Weights of a small mixture-of-experts language model, trained from scratch on English Wikipedia.
Size: 11 layers, width 256, vocabulary 4096, 47.6M parameters.
Experts: 32 experts in each of 9 layers, 192 GeGLU neurons an expert, a sigmoid router.
Below are experts of layer 8 (counted from 0) of a mixture-of-experts language model. Rows are named router (the router's row for the expert), down (a neuron's output weights, with its number) and show model dimensions 0-255. Each number is 128 + 24 x the weight over its row's rms, rounded and kept within 0 to 255. Numbers have three digits each.
After each expert's rows: "raises" lists some tokens whose logits its average output raises strongly, later layers aside. This comes from a sample of Wikipedia text that the model never trained on.

# expert 21
router:139128132137109138196138141133145157140167090129119081123138120128119157124116154133132106134129131137116109138124151158114128117141150133087107150138138194137133159159148123159098135148137185111131133135119166127130190156102139121118161098121097143112121121177134144141094111168102161139153099148117144123158134158115138130062128100149131183164124087157120120112150087118082094108110096120132166114130170119133160086115104128140144109099146120110139120152146099103163134139150144137116145138117095133127155142095136101174075104165124143128098098119145123107120054180153065127122079137120119118117105149150125136136115130149116121099122128101127168125138145112108114150108175120103114134181130097143135094122120127093137143153105177152114150170130168124154125142134129
down0:131133088149116160084091121100159128115135130169153126084139128113127124141104131158165082081150119174151125138125112137177154133137176129123142076098094156180117155097130104097102131091102155113165102122147118158117117093156136122107061129161111122135096138132114095142115105120112136104119178128116171138147122124108110165109111128113148094124092105139158123158146163152106115159132134124199135135118153082153108135140170124125139101160117118071137107123104115135132140105122131135132098130152115149116090167128120129093112106114143150102104088124105113163153131151075124146139160148122142123129114160121100132138156104193114140163154156159126086141140132133170118127111125106106132132105116115117141144088116130135142118158160151155139110127182151136157159092112140
down1:128127108100127138089133135115146104102112149147125185166120100127103073080120111131142125131131081147104148153107100136153144132145147131134117140126117117163081115089163142109157140111120105166129184127112084095111110169132113101147122157151134127157123186134112076124121045148067117124092112156130156101094065123149114144101182109140113174143136117102124104132142138158166130133135175103130111140123131171120114122105161147107124141167143099102135126108119121116110156100106145102147088120141152122114153124117146140150121116124137118131114117144104117163146110126131168151092138112114140111139121148112069148139140125137129139093162093144145097144141102158135111117138123122134156142113160147090088132129119079123146110165149125151150146154094099125175120152078111
down2:155128119126061088115113136143175119157113086102123094134114172148139111124089136174100117161099087103168141151127164140107166123133155136096129114170122119134120129137073132149120112094141125170131148147141101088120099101128133103118095137118112146132110144137112092096091095171113143160122073125132172170156143132177115101156120149151117148154105116102133121124134102110137120132121128150119130125129105071087159110155144117119147107141116079153179155127163117137107147122162101122162146073135120166112116126129144121175118119134071177124108100122181108107177108114142133107114147131113136100134120150108152131142146156112118136124098139139096104141131126173126133105147141140138167120148110140087160124105109087177136135137128123155159103144134130145109100138167114
down3:143167102159132100156129136128120122106105104120115144117154149129165137125131119121134118151166144135112081111137144168151115139100117070197107113137120090141169116167113112129166096132139116191135104161119173109110165189116103142156131143182114151099156173114115119126148135089122103158131171150068067171099105122107115131146149078112116103153108102135113115100136089144158175129144130146122082075097126149141153116103091094128156165168120096137116146152132118123146151115161109085141124120146141140112128130109107165113103151128135134105128112142134072163106123127160164156123139120139139120135108134130098084127133109132133102141137127087103148146127159153146124158112112122117131163125129153122149141127120120111140154126123096122146152106079116173108149115135140
down4:109144177127148111061140129069119117116118156115157119114132122109117125177094126149119114145122118172125109139108165145127110113110118134106115091121106148094128097142123149105162120126138150131100102135148130126112053082087129124127140147119162137160141145134111163107109110108108118143159146122115175138125118139087139142137132095146107111130145140100148186131157116115109108137102138114151108074101147159140139124128163138108124136109129069112154105165159111159106167149124183111147123135112138108148133129161121127124140110136114096116083093071139150095143158124119107120154161126150141136113112128136086131125094138102143118191117122164088172123135146117110126111098143122115208174171118100087161123120083170118119149133141138124091137133116150127172107127130138
down5:101173185127119114171147158107119133128087103132152141151143130141148138136157156153115119133126117140151131097124147149076166102060129132125142138127110171100111161137150141128106148124123088171112149101098127111141143123140103151164165137125138108189143095157121117145149155097138119144143084116115179169157145123135118118122156112154094185149106097103078091143168136132146105087101092101125092091110144114127141158148109131085114079150119155117141134105134142091116147160131118101122128138117074110121131160113163144191177136133095140150146089120125132147124147160115141121171132128140141118174096098156096142156160097109120125110115159115118138116100146148136154121122095090149153137122117131123112168151135167145135127079103145127134128129135172121107128111137120
raises: "ff", "ch", "k", "x", "nd", "ks"

# expert 23
router:171129169127122121179142116133142137152166092144138137130127125132125147123113179113204079104176181192162113122113125137139079106133102140140091139170128128085145164132148141128094119126135118129116116155151104167156133094120124112107129121148115120110124125160129116097113110104109143147176156135156109141149154120081159124115124123152128162120122143111102105100174135174092154124139135134122134108162129129089133121149091099135160106114107105099127156169128129094142126119073145152080160096143095168141153113128116104106115080146110148130129114173144128098107113169129124076120114143117162109104119172105109172130148157114133133093120125109148138128148116126094104106129156175120115134177144096175123112141113115113101131120105159139102138165135151148103131116115137
down8:132125148142149118142161106130114120152170116131138144153167128129148123132147138127121132100115138155138147151163121115135181122141124123130151151105127132093112130118129187112104086108141109107125107132112109111136130177128112063146117122137114103116134147119056102134099149135144112105136138132137082149115126117120148120171087092114136089158097129146118107101148133057108144146133155115121107092183107140149138111141105127148137098100152145108099099131108108095134141082132078067099157122103116137157120141120144120089084130087136158167150126144148142153111149143156066145135130094116161165160130115046155178078067156138105125126117131140133145116143124134132163126153140127111164133152092101132117132148125076134129132102164130113136133106125158158115108145136136
down9:132117156137111132099133075104121146134123131110169117137096124123098164141139130090129135079167138114191141115110140130120127100135154132130129078140104136129129127137086087161104156156091146129142082098133113099101118092133153129146088102149134117135098125120149114137138128148175113130143128144139155101183125130145124124168134153097067137100129137089122126114133097101160118101148129138147145122154115139117087112092121161096125128129128108078149135151094114111115116095067096136110138139104116116133094117156108120150146130133094195115129104109091106106121143126132147148166097147173093100074073111182141155148120131139151120105118135153108125149099145187116137135118129126108155119126114120101168137124137083115162137166105156091146159121137066101146154120109139
down10:140111076148130135123090132153129147144126125107133103154152120141130165138152141122130150148155132127129097128180141123128127157117132153077124109126131073125167101123123141116176131150136145103159154125127140101088150104100148149186132118137105160097099185109175107109137177086102193124105117131104127152102150148135131188146115146150136140118119089065113112161129144149165134124112174142084136118139081068123127126114113129134130125120130174115169123183144130108099117136130079135156092129145181102160158108147119143127129110130127137174107156101106103132133133169165177132123139092140143113103119131131122145153140118142133115170131183140089131114118138153153125127162142136119165146151084121125124124103131134130120122119116135134120174181124144113145092103133143
down11:128120116081083165116111137112150108107145119156102147093154110125125072123133109142132135189127111125134095094139067115129136131134130102155114149158101118115125061130164129122149125102111126099141130126127161112106142149150131147117159113149161131109142169139134142156139109075130102103152158164110125144146089105119160150132135092126128146092129106127120098118165163154120120130081084113107095077126122112103110176133121144114128106155109105127132126133128105158083166089097122093125114138154103125108106122111121155117135109167122157117115099122158113066133131158140139112091114133155192102139142166099112169105168107116086146172087135121146131096172146106122124144155125088120176143133145095144105174132132116155108133130136163160115105133145122171100141107112130
down12:126124131119091127140152145118098123055104157094147082140129152158123056135081113150088151158082087160150105128130094143121129149115087138103158111144088140127129117127138153133139111137136079130084139134099140115119145181112128115108113141142154143108098150099118126126130137135105105135113128102126114086122129110126128129146092098118162120136115130122088131140147124097133136144137080159119109175113092068082089112135138169146131135088119132106157132130122180147133153133182151138162091125145144121103106112128131157167182161132145130095112158145090112120125145142118154158126129155128149148136085134093148119143160099134146114113149102123129150112102099155117140143088115099140100133152107169118131131132143137151188149121129132113114182158183100118114097108104113
down13:145122139134123080139083129130138139088092139116127101132149164161097133162124130146125148180161163152133127157150133169138122120100146125091139145128139173121122059097115136168119133130147163121103159123101126152101131149105089125132127108149123123095107146147140111116100127111141086104154120137131125144139146104156126097164120139167140137129084142086111114120102141106109140118152123092091147138154120095099122116152169129154108128115084137116129101112097097124131175094114118097139167133121137174159059098074144144142133124155105113121189156067156111141094133124166140142142108094121149161100103145108171129149148096095143135150156105145092137144128116143099112154144120147138147151131102103141154102139183118138153106160111131130092151147143151152137145160139181
raises: "2", "4", "6", "5", "3"

# expert 2
router:126139112138099093133152130128144165153111074163197101115158131189107147098174167122145110109149126140173112127117103141135101139115120098105094145160148145097100164157166121131086118156147132112112174156103130130121153102091131109093171161101133118074113140147168132144133125124126115144162129129128108123092117126145129110112112109106171176076110104142116110114136100167094139129169107138101137100132135122111109086113117105149149122131114112118120147126131101135129140172133143125117115090167128107131164152103147161123096091155136183124122093126132083114096133139157098164121100115135103142126133184150118147046133101143138105116138087114108109137113154115131129108130117134120141147145140086114100158166111113129097138113103131155091148158110148127109124124098162
down0:145110108141145101128158141072121147145184091153142123108115152104144114099134133088115148126103096151126116122140154179137134141121139133152149162110078170134141125116110134131159132106137164142103109115140171132089102144108142157143112102120152161081181107131138137149126158115099111121156134143099108122097107110128121138143136129121139097106088112105131131119115103130094176128118062103141101116135102114142139137133132102160151130116102117134113103173147088141140134167163094144137177132157165120144118169113088124147116137135177104155118115073106133147089105166132150065120075138165123175125171094134098095137150137119161146142140157140154180117188123104151125117170125157149094111106110128090143144133131158114117086159128147133134120123105134145128140122149114
down1:127136150093137116116128149107104091154104113121104105129178119137142145132130107143134147125160149115155093110131103113166109136108129165128113148100124068137081098157123092127087157141095100104169087124168195116112115151139127151144150115099163126093143119156096140108154154120128147129150107095104142167159138130102127126104118142139177115124099137118113116140095136171124093086089130108116117163136083138149137155144104115113140135143131163124111140182071100116118112168128125088126101130129127144111145163094149116092172148114111123129120107157141137145107063114140119137131096134146110087173168143131140117105135146094124137056118140132116147087113133118175128181126129141106141137150119145142154156131129094133093110126113121144177140109095107116168108116154098
down2:107159091175148096091177151113104146142103116135100138131131135140103126125115127127128109167121152108151115145136144111144099134139116151147127122150109153125131189096125141134093123154110128091181105136096133120126157124141137153147152152102160118091145118108138170111154187106140119146107164136103159112076116130099094150102086135122177130120188119138112146112145119140140149113104147158103175129098152123140111122108135126124046121116121118130124124127164140126109123094135096122103120136094148127121113134111123146112126125112137116170198159077130137181162172168118087158134167109120115112123147096130149104107136131144119085102077133118096146135180126095130132174137137145127099119072114155114126116136106111111131137086159098141103130110088112106151147105131122
down3:119147155125046106144120129144116108083194101102142104123102146076120154121133154107116182130116101125098115136127143077100119110137140097165112117134135102135165150109123126121115117138148087120136132148159128086120127107151140121135124132107136155072114095117111086119115094105148135169094172118144140138161077154094155156154118091130155131220137104110153169133105142143113124135144126103095083131133110179126106141146107124096110090130126115110123145120124097092141114155102116130160124142083119111114126161142143154140138103081151202114148136146137156138134117116121164072128119137103124156142124112100126113159124155130106154110122160110108113105140086088089117105139149130115126144136131150123127122135131092131152155117123154124094103138124121116112159118135173
down4:119137171109159147102132098172153092129106117138125114140175126098131101103087114151123162086154119138109145083169140120099146101108146136136134115114116133117140101150139161139144103149112128149111102092116099159114151122155113161173158145117120122123121111118074152180114101113091105138151097155090130112091136103162109153152110107113181147139108167158142167116147101123114102162154168162119111140146158131148114130153112181151168121127122151091104115125127096096102104149122136133142133158153164124136163119143169143125115135157143129146117179161180158088139119123111119118129143116129120142152149100075111102114121105089140124106125199123129150132111108125100098149129076147090135144104085097122146084138098134138134144097114093129107175134124150114119106135101124
down5:120165123156167127121102142110134116121104090144103124171117108079125116134165184147123103122117122210158115150086098111091132148115137094156116117124128133109152134092145120152150104103126187133126115130137154111142093094140136121105103121152125173068136119147161129086138117076120162119089132109070099134114169149135112151160113143153162112121137174157119105164116139103131147141151141129143105157113112112174108117102149132112095090141136117148131125120126133131152129146083102148118147099139121127126089129126136123122155115119121110107135100080100149134139094092152137130109169103107130094103062141174121116154139108177126132147128135157087144099132116124091132144155136113109133135121112125164110120107105146153070088085114145151146140126128125105080165145143138
raises: "S", "C", "B", "G", "N", "D"

# expert 31
router:133138124178175093157138123146158140140111089143136096124139137122160152127118171095143103092147165170162085118135117140154087117111155144088124143150116125079135143108166104141106119145134121120138164164109094132145122151098085094128106155112108118108159169167123117127097125100126130126178162134146127103139130170107124155117114117133113177106084143171105111110131169152123111130142158123117144138168144123083130114131100120135146090139109121144135145180159069077184121090070137145085124108168110118139158157121136123165112098145138175115118119141128114126116132129173134139135102132131151139115125160144132152110122104141121102126106104106088115114073119116125126098144102113091117156145129096162138126152090128089137153149131177149099148174111130139127133119147143
down8:133152136171131119067096146132120118156173101116103128143138120142158118100137131145177067119153168119161080113115131124149149139090134168136184106139117081111110096176152143123158180140159139138129144125145112162137097100099121141129156087123082123105099121150153130124123144139143141109101122055100174107130094112125094144108097177119174137163124154103136121133103127114160127134114115109096143127101118115179101156119148115163117133098106127134116177084116125132129136115142125087134129128152162119127129165118122147124152159108098152120139161089179120149122091112154160115125141121117097138109122140117169115172150132128143115156167130134090124150129112113116171127137087156094162166133105105149140145120101156147141113140155151127106136112131139145167089143116144
down9:121098123089080117126151119152105123178132155108144097149155161108157135149133113131110153149142117088159135108139095102157098134118133140090116131148144116094154147133088164118148125112079121152123140129109132124139127157124198093151101088156153084138121154097134107137099154166128133123127154133142129123156127111069139120100109109119158100119169130165132176113133143129113089148100158127064143075132111128129128128128089140140133140077137166150158096119106137139114089151122142126132143144124164123183108107171114132131129075113151080147123113114138167140148124151123112123124110136123138125140145131104077146090110138160079120186124131118170130124109159108111136162173106121105129109098099121106160115110167104135063157132107142155112129143108118142124126098152141
down10:166097125116149083115134122105122090167148111136116133162157147125148184127111177126148124135118104147184186170163125104121150196121104087131122148141140118106120155134100134107134078147142118136130172130104102145121148085152082139128114106158113130149133089126140115128117156115111132103109134150100163079100121155109101175150131129152112117112142148097155110132130134179157138138157141150126098151124136163132162142157141115154110114123129127130115130138117111148174098128112141159112164148106129160111155118113120154141103142154087147133098106085141121132076157108115132127137110106089148120093130109123140127103136129115118139189093113128135124174121143121171117111108134110099093117133063093168156156099105111076144108115132118137149166115150103158148149091098104
down11:130102145107094140116153110111105166181113122141151117171107122133093108123127136145136168117125173123120133094132121157142120167158119111129123114136075147121120136146127142112175124154122146170155092139141117105132149149112140173186149103124131123157103153138111173074127103086158118144129136128129184155151112135146161162130129135111120125119157131113120149107134144128132104139130179128067101084131109134128138150136070147079130123098086118088140104154118127140119089136108140125145118142102150151166179071118081153109104156128116111118141137148171108078108133127155121151097161143128144171109108101083139143123145169093110143175151173142145120138146155144120127187120147084143114123179119148122137098145152095150127135113118128131096145101129103118137121107132139
down12:147100134106124117161162130151107149110096106121138115082143149076149107158098144122104108095147188129126174106154125166092095102072108147075120145129120141139109110159129112104162170117171121101155108165087156155065104127109139122129126114119089151086143140132148118096096112098182126156103148142108132112128117123116117087138112097180130143108142108152154123128137110119120140120140134130128114157150122051102164153098162150094099123114136098164165090141086112138122128151092134100103129111099115124143159146129120152153116106110110143116128123111116141125125166119127118134123140108154101121123124132144168115143105164130104127129145111126109101120132131122123148144107176151132097104152179086187150087127141156135135118115086129165147125121183161131124135129153144
down13:125160122120117116113107151144141134105110123129156130091126134122130107111123147138115143130093151106131123141107118133116137153096140085086136148198154108130159114149131083111089150083141127128132111087128122152198125103070108125114087158104164106118052123148115117170077117119154152130166117125120128109140150158127067125124164133092153158148121130107139166121115131112115125139132155131171132102127127106119136125122098117097143133168088110108126128155079156139065127175083123114136098156137143123125132169138119101099142105108120135099133145136130114144147149169111126129160137106157121106119145124113141143131119076096133137125105110153126144154124135157136149109160166153134186091096150149107138123143110125100149057098128124141172110142162167115154138161124093
raises: "10", "12", "15", "28", "29", "16"

# expert 30
router:141172145115115105159091130117140123121121105147124103091173134123126149109107154119134107069163171167128139140088075131125132080163173113117111174158092099091161153100136118106093140153157133122136146131134159160141132136112098086092127142128114143123123117133147134152119124090116120148141129152152144130156161155139183091122160115141138162166114118148092114126162117117093169106168084133078104140165159112117148151131130130113156148120139125123097166135140127100107181157174131140113076051166119162103145148149117097139114086154129131105110100092150103124109125129138123111133115122177152125106151111152132125121120135125150120085110081118121139130117153099135115141135107155131126145149158120151100083136128140125092102123115151184094118138113137145149132128103110
down0:131145165106146141157133133129095097120144099086122140106133139164098095145146180130130130093155121163177163140143082096069103124115130133169150095131086082102099185107120121118163147118139092117115139115118136102126139134150107095107100106118129119113139105151111170125071147111160078122145189106111087131115122138136148146150112117142125146113163121120146157080153054120142152140085129143118132146103154136120145137120101116114103102120145084134127145149130165093138135128112132101114105148113110121146113125148109132188147135140117143108143088123111065131136110149184166110143123129121146120116105156080092153115107148162107148169109130131111113136140151140076160134152146109132161118107099123127142144127089092154107151118129171134139134096115104117120115127132156
down1:177116076171148115097117085105086143121110135156135135147128116148125159168137157153134131174156109132120156157150120153170116129141150113154135095114137119135151095154148129183123126134095139142094149110140134175099173126153086137138123152161123097110163129146123123134160148134145127116152131109132119108097198113144137095109139117110134133152122135085111147056142141111119130114096120124109132136084104136123143126144159086122098087141104152132124120119167128126153100125125126090153119142117123111121106105169110127158127180119142097109138111124143065171112139173106126129118136143139125108064143133123156111136122156125075147141127162111157123182154116114125129120127085140133151166111110162168136155151118078118126115127106116093117110136129110102167105190131171
down2:129175096114156083103146108119162112097150137131142091147142145108126115143127159114140112091123165155152152123125103089137130152136114121112150138130129089105111137130101078121112138108151122096156102150131152151102123172132161119165112112146093143132191143087110126147091138141139107126140134115115125117106139108144092149155154134104121114096118156149142125133158164134136137147143156149147098128095143177188128149134124155170135104125106130113159148182130096142163112139112104160125103122115122141090162122120071118148091138111123124157115075125091151159113147094108139136136145091091132156107093116120108161159064104101085157120130129107140076150110139096124104133092160108107116151133107184123153150159129137167195151117128123103142101139163127104145120152144125
down3:115152140099157088138090146099121141163125127142106174155124104150115147096144157124117120130122109166110107161124081126131138141122122149159109145092144120159169201093121133158154177131156110121116121164128118145136145136108136114130144188135136156097107120114150109109137100132084115142099139113157102080151138129132114121149133078122095088119117128096159089128108152090142148144136107081107148116143122106111133148099142163094153112073098142142113136089144111092105113128091147137125093120124102104109071135110129129180082149150134115133098125139112116142102098114141106122139151157115184130157129150097160134123124126147139123025151143130083116124113154134125139109175155129161099121138164120121135120140129119142145145131136100155148172150101128125123110127138171
down4:113152140129143154121081131112114098125137175084135162088135158108116164150112100167105104085145152111113112119104140125152145135086158077120129151152098095131127135107111100121119145102163108139128140158126161156134107114135121132124146136151117132110136103113120153138133121123110161100105133125128128121179090191114123117147156176156170135141091133130083106148112183137119139139135132088122183167155143170147163159117172137127137082149121119124147146146108182115130135112122106150101148136129141093090102151158146099156161086122185150118130142117119138109116105101120134097121144152160145123148109155129139080137157101133094134065122075179116145107118095122089148138108079129133109156138159158092120102118125139103127141155153105131079135132124121133135158113110130
down5:152076090156109152126119131133124086105110109112171134114129154190102131144147143106116137193104108110149101123153178094173131186139074099089126082118151163144133143118150148106132114173131122097107088124110154160139116142156142153117120145107129092094137080160136129123159148138098142133117124137108136142108138122121106137161152137176093140141167105153133129109101137102127149092092127165115119137117125183149184109100144119127127131117119135125098152083124165175091069145144128115125166112147123121109143167134113138145141138133106094135128081103127150134151124134136112136096132080108148145125103128112177110135115118168109120155121143123152134138134091094133107105082127136113146144105109125115125161086135113132138148168105156099164144108133130125101141153160094
raises: "|", "-", "S", "W", "M", "The"

# expert 1
router:156141163194122109144125124107162132125151126146137095110098154093095149129118144094130100157108186109122149125147074146109098110145135144111154129151159096097131166166124146141083119159146148096096131157170137120127138111115119118107139153137142095150106136147156118112099138142068139140120129150123091117141150127126117132125174122117129205101120098114099127106178131134113143115137097138110138106157152100080115130123083111142148152110147118108101120157138106130115145157133129109115132149180071173129173156089123114097112133166133111063095082132129095113110113135155106115140086117155129133124119149115119135124122110141113109109128147130137117091107107123181148127098093165095145126128143111158142140124117125125097164126126171137106115170159143114176156125080153
down1:105110155109173128073096129131077117158139147123154118150118149130064122101117123108133090092093129158160147129082120121135109131130107161119136124135108149156093143083133167112117140096139143119140135124141097154130114144119128149161091126149130090165088093072134140156145140134112121138118122173136105142141133092145121169105168170121150138119143138097104111082149144083148112122131096116090125134119105106132113101108064106131131140139137122090145116097119128126140133109094113145141141093134093180163085143178140106161100154138103132104162111155134155164096156162159127115147161123125118115134111121106105135101095129147139117138111143138104101079138153148141091169115093141152111131138107148120113140139131072148193097100102115127114128130155117140137086102146161
down2:118136112134121125173106137173134097189137132135164142082104141119137075108119093074139146102124117122132155130141155125105141144132113144102163146103143120124168123153127165127137090093117132201163133104120118155135130146093154143128108133159157150119093083140169144113113111170138143117167140180103106165137089147126119119133127148124120088129151122165123106112118123117114121109107176142116120137109124122114089168105163157162132091106099097136142130113134169137110124114097137154141180125044175133122138141152165119135144106136157097118163140141131148131106134205080124117122158126122159107090136121127138123129083134166123121147121139100123134145152107096126114100118095103110145133132174133166126143163151131113114136120116106154094111119098104140139138109137083
down3:122129142128133117163104137113156140091155118113103157155131113128114120112131074158123166113123125151151126156143106095117136128109135130085128126122130116168135144134131122115115087149134143135128084160084103112102115088117089097086104109157151103111158097143117110102135109097125179145105124113135138118109119123119112130135160123083128175100104083145121126131143138089095164150152055119108115137102094114111118144092124105161120139157101158132146153132079113155118105147125136165182080128115125115146138123157116148140143115123126127115116103094125105100088122111113175133171112162139117093119114088157141117096129106133122092178104157123127104128152085147108108069099110135132144080111120094111091139133113107116106148119126110132104144115167077121185093157167179
down4:164151121129144155113111143150082128135156145091099158116118118139118102106102140127109095139122122131163103096109134126163150161110168128113162126129110116101131099138107127120063118141141116084164158154137118162147145142091124205154125155138105116091100153159178102144112091138154107123167130094128149079109125088149135126127132107102087162115126132135061139067110101145111104107127132127133141172094147107122123129142114158084141145098179119146115134154153129140119117091137131108167122113124141161139133105125096089119113141142137151128102150169102107151103156141147152135160109122135161106183117130144107112128115134148122095156124108128129087108103149091137149128115113108162120095124080090122103149154172087150157138110111137160154101115151140136110130177147135
down5:141149164094132131159126125139178133088133129126143151134133098092133120107106134115137123102169128156157118132198124115132096130139113093136172156117135147155110142083190178150122145101142131114088095107098121143125161125127171122148060086126097115119130175159128152130141120137148092146155145148142109111133135151160164137133144124095101128136154138126137094107137162124094121130167094162152134148135102138159153159144159137162143148117142124122105143128118132113155116102111099127118114118103095155126121120148116145144145162077146143134139158134143159140093136112169157153171113151128137164120089125103116144102101137133165087133124120111113174124118140156144078093109188123176162149138120150167131102131138139124167100144155114119124158133148114178200122135152113
down6:154113162083178141129112122104166131156135148153135157140087124109116122124136115130133109156117136141151161083135142137068138144156127085112165124130128119108154146155081113118118102122129143095114154119148115136088133108134159121122135134104116134123105152136127123159123162170151121088116095088166119137164140173122104130184172196134113147116081144156098133159185102127140127144108103131135121104140157119134125084137113164100142115147139130134141105119140130113092130141131133155136161182130151119089154124163115118091092149114129087125141139143100121109133146122123100157136127148121115142165168150108113117126060170105162130159143129116156155112093160159122151165153144120131126146177090086134139143105153126116129153108141123138114060144118099106151085158119166
raises: " ", " (", ",", " –"

# expert 12
router:139171091137125091164117119129151172145149130140127119123109123166139159122113151122127093138156115130136117089110101117173091118141157173151119172140137123114138155124150138116138149149154139113133137147153138104132112102110091123075153156133128169137163131156142023176158129098134149132132131114106145172100147139088154120089141140091102131139100078151116115145160137109090101120148140119109097133178125095096155132102114071118125119117156159130125100155135125117147159158123132177111100098136101131135173107114158130155103091134152126091157153138170064152130109135145124111140113151124136154126117141147128135121127122144108134081091117091146116094093141133129097149110144153118119138094159111189102183137117130131115117118106138149098146150122129116135151112113147
down0:136114142150114138130074159112153099130136126126124123117147140149127127107113150124112137124130125118136152137148105141127152128099082142154126084107112119101128104147120146124129142139073126144141164118129172089128124144086104115153106123154152138113056111149141133134105119128137100130124127123118149142104111103105112107139098115164134165170125155110128155089097117120122144130123120170153173130115116099114104119105144123105102121141169129150133170107126182147120155178100157084109134103162154174103086149152163119121143177128105112147126131083100169135144131157154138069093158103136125091131100159111112123072125101129105134154137121172093130126139110090181150103123116100124164123128166122142117131160125101091144166173107138156187099082138089124147107119110177
down1:148115122089144131156095158116114104130126148118100092099162164152142103172136160109136123083159090114135167119135123144112093102098137120129116128096136133180116120101121086162143143118077116123140152119166126114125133120120107130161089135153107107172111103151115145103095135113175148111137082147134098142159158131155102172129045132194117156115152154122143089128147124191105115102120109146095119118147123120130138156112149126141126162159135097157159097140142145097131152122120140139140139125113159153112165170119125143130118119116096159090134113123120113118148151155120172158120140113153129148100137152113131157133110133123145088096069151153101117113160122100140109086152104084102154077138108103109118123121153101141152155100124133124098098129131105096142143108104083
down2:144138121108128141152140113127070115161116120145149086086091117090151149160123129087183155149155097137136150129157152117153171165125107161170137151184142097162170092139123159152135149107172109118126158130129129136167152141140129131112164125147143157102070105116130097141142137117097116134116107132095129151144128130127177142160123135120092099145142132088140180141088069104093123109126161129066105143120127156120132107130105147084117159104134124149175132171088127135091157117069119145120123139129127096109106102079120152137165114120104147086122148111116134172145171098111130172083135080111115120135136151127126143102096110140113150120104125126154108136110176136133112101158105128114144142110098130138127093133115150140152129135114120117131117131115121153138154116098146
down3:133137099096081115144120143149111122108144125110142112098101119132122141125120133163099062112106149123192146140146114144134132120136111124145139125116124126161142134095163130154165136149154126114179094152098160082149108141129111154102131132137147089125129117103117134131129160108115095135162124141122119126156164157131134167145126125112111112122113060159110152115126147096110137131112138148053124083056125101096121153109123140146140139148169155095151102127096159131125112183151153126107119109124105146109122148149131121130148165147153115124155053174090154100119084100125170104141109138122094130127149138089136143074146104125117151144158130103139141114123132133111154108124142156098161092154106148101166144165099159119086147126151098130129151080111126097138099148111141
down4:117109123136141146150123091165084095153178135151132129109121135093126155105166115123218185091130151172094120094120070133158117093108151126107131094125123144174138144123151130177132166131141116113121117122108154141119103095140124141143135141130107141123131167103129127140140163116148122174111111091124179103132140158114138150137170140113121119133110137128106133131103147106141169149134129130171123137134152119164076107107162101113136130130129132174096101134120158159150124118136139129137133156155101118089127153089124116106106110132139177135133168112094151100076131115103137136101150082112148094147110160130153104144096121155148151122125142128115126106137074116088119108077104104113150119098155106148131098174167096156135094087106088135113150101153136129112124145144121
down5:106129080110115155153108137147084101136129131136087128148111105096116080128117127133132137120134124145136151153137107123174094128182092107158077071146127074157147105105124100149116121102153124131176116150118150158141116101133137101136148108144109124129169176112095080092146184072139129069093121147113116124169125118149103175090104102167137117120126179162109109100131148154118150137150129147147138137106111093115149146119152136108175099132120100146120103125111095119145084131146112127089144154095113132143081130084081121117146075135151124129107121129113174144137093161122137145121144112106125128114133150115131164141132113178099102089114099145115113109126133146114133142119138095127113142154106153162121102125123162111125130115069159091109122117119109137148135124140095
raises: "ing", "ed", "er", "es", "s", "ings"